Below are experts of layer 5 (counted from 0) of a mixture-of-experts language model. Rows are named router (the router's row for the expert) and show model dimensions 96-191. Each number is 200 + 20 x the weight over its row's rms, rounded and kept within 0 to 999.
After each expert's rows: "comes before" lists some tokens at least twice as common just after its tokens as in all text; "mostly gets" lists some tokens that are sent to it at least half of the time. This comes from a sample of Wikipedia text that the model never trained on. Tokens count by the router's weight.

# expert 62
router,217,198,232,226,154,181,200,220,216,231,180,201,181,163,208,198,187,209,183,212,223,213,195,212,232,244,206,221,223,131,172,204,201,190,239,200,170,154,164,230,221,195,193,214,203,185,176,210,223,200,229,214,172,167,173,215,230,203,190,203,236,220,206,193,198,207,170,216,208,183,207,218,193,211,213,211,171,201,217,194,199,198,209,185,193,194,207,194,229,206,249,189,228,208,209,215
comes before: " a", "|", " was", " also", " an", " not"
mostly gets: " was", " is", " he", " were", " are", " He"

# expert 54
router,180,189,201,198,189,188,202,215,190,197,187,164,197,170,178,193,212,232,205,215,225,217,182,206,208,219,211,186,188,206,184,183,221,177,195,199,161,194,172,226,198,197,185,217,211,192,224,191,203,170,199,205,179,188,191,209,194,214,189,215,163,210,175,209,186,197,182,189,215,171,191,191,187,227,215,191,192,176,231,206,208,214,176,193,190,181,176,181,221,181,238,228,194,206,211,214
comes before: " |", "–", ",", ")", ")\n", "),"
mostly gets: " century", "–present", " ago", "08", "07", "05"

# expert 99
router,184,194,184,202,207,204,210,217,193,203,210,181,206,153,197,202,180,200,188,204,219,222,182,204,213,227,228,236,159,178,206,233,201,189,179,218,154,216,164,196,227,202,190,228,186,208,172,182,230,190,217,203,190,189,204,174,189,189,208,216,202,217,234,214,194,202,194,202,220,216,196,147,190,205,192,185,209,210,197,189,212,216,190,186,215,168,223,192,198,190,210,216,204,240,191,218
comes before: " the", " a", " his", " her", " their", " he"
mostly gets: " during", " before", " until", " began", " After", "After"

# expert 61
router,237,194,218,203,171,192,214,229,194,185,190,187,217,160,187,162,182,186,204,191,190,191,183,202,205,226,180,202,209,187,202,221,233,203,228,200,175,203,191,213,204,198,195,208,203,218,198,202,232,187,181,212,197,170,158,177,199,223,196,196,232,203,182,226,214,229,166,181,214,181,181,189,185,208,217,193,152,183,219,184,196,199,171,194,149,214,179,204,232,202,230,195,240,205,179,215
comes before: " |", "0", "%", ".", " m", " |\n"
mostly gets: " million", " sq", "00", " billion", "″W", "/sq"

# expert 78
router,197,204,209,208,158,184,215,220,199,202,202,192,215,128,208,200,221,207,200,192,224,210,178,181,224,184,182,199,176,179,195,205,190,153,206,221,148,202,178,226,198,194,197,232,181,226,197,182,209,178,187,242,196,203,171,187,201,219,200,234,193,204,217,224,191,195,157,176,227,189,155,188,213,176,204,210,204,199,219,216,200,209,162,215,190,200,229,209,202,220,188,203,204,210,202,216
comes before: ",", ".", ".\n\n", " and", "\n", "'s"
mostly gets: " York", " England", " Canada", " California", " Germany", " Australia"

# expert 12
router,204,172,204,228,165,185,203,202,202,199,195,204,199,165,210,200,184,213,194,178,200,210,181,205,220,201,220,197,209,153,186,215,216,186,222,206,164,167,201,198,228,180,168,229,206,204,216,188,185,205,225,221,189,211,177,192,225,203,214,237,248,240,222,221,180,190,194,200,228,200,197,179,196,194,188,207,226,214,271,207,187,175,223,199,180,180,211,180,214,188,220,195,184,204,176,209
comes before: " ", " \"", " The", "00", " A", " UTC"
mostly gets: " including", ":", "):", " :", " include", ".:"

# expert 120
router,192,184,240,192,200,187,193,202,199,199,198,155,217,151,181,200,202,207,192,175,224,218,188,202,214,188,225,205,185,217,197,201,226,208,203,199,173,155,182,185,221,196,214,228,205,188,171,206,210,198,237,199,178,186,154,183,186,173,206,196,185,217,210,220,208,194,203,223,210,237,190,175,195,189,219,187,199,234,220,158,200,213,179,167,196,175,210,162,197,191,205,167,202,199,201,209
comes before: " the", " a", " his", " their", " its", " her"
mostly gets: " for", " after", " by", " For", " under", " By"

# expert 113
router,211,174,230,221,190,149,214,177,202,214,204,177,184,163,192,213,181,217,197,207,230,207,175,200,221,199,201,201,192,170,204,197,178,189,204,198,172,196,205,203,257,211,174,215,194,220,191,190,178,166,193,225,193,208,195,204,209,179,205,212,228,215,193,229,178,169,126,191,174,231,169,192,208,188,215,224,179,189,217,203,237,198,168,201,152,183,204,218,193,218,218,218,198,203,196,216
comes before: " |", ")", " |\n", " (", "'s", " League"
mostly gets: " JPL", " basketball", " Czech", " Olympic", " UEFA", " Chevrolet"

# expert 55
router,184,174,198,197,188,194,213,229,209,192,233,184,195,180,196,195,167,221,212,217,199,196,190,213,226,172,237,201,188,166,170,207,183,210,211,160,168,174,196,218,200,227,180,238,201,220,199,201,203,170,204,201,197,199,174,203,219,217,218,198,203,199,186,198,186,198,176,172,220,197,147,209,188,188,196,184,202,180,211,195,222,219,145,201,196,176,211,195,208,195,230,204,208,201,224,238
comes before: "–", " |", "th", ",", ".", "s"
mostly gets: "90", "80", "09", "05", "70", "95"

# expert 37
router,215,182,192,214,169,182,189,208,222,185,204,190,215,177,208,214,197,221,167,206,156,199,195,227,204,198,190,197,178,209,188,214,170,194,211,208,183,179,179,202,249,196,198,191,201,197,212,219,205,173,185,188,179,171,168,198,213,207,205,200,220,202,217,213,186,192,156,195,220,195,196,185,190,201,188,232,193,205,221,158,217,179,167,177,194,187,218,202,204,242,235,188,180,220,214,198
comes before: " |", "=", ":", " (", "\n\n", "\n"
mostly gets: " Website", " www", ".com", "://", "www", " AZE"

# expert 48
router,187,173,216,198,197,216,194,210,191,187,216,229,194,189,172,202,181,198,219,202,214,209,179,189,209,202,197,213,162,170,193,186,219,184,222,207,172,179,197,216,200,183,194,187,220,196,214,175,204,183,204,208,183,169,201,180,218,206,206,212,201,191,220,205,151,207,185,238,231,213,194,220,169,211,243,225,189,203,209,209,210,216,179,210,183,173,205,169,206,209,194,216,202,207,177,196
comes before: "-", " been", " be", "|", " not", " a"
mostly gets: " have", " had", " has", " would", " can", " may"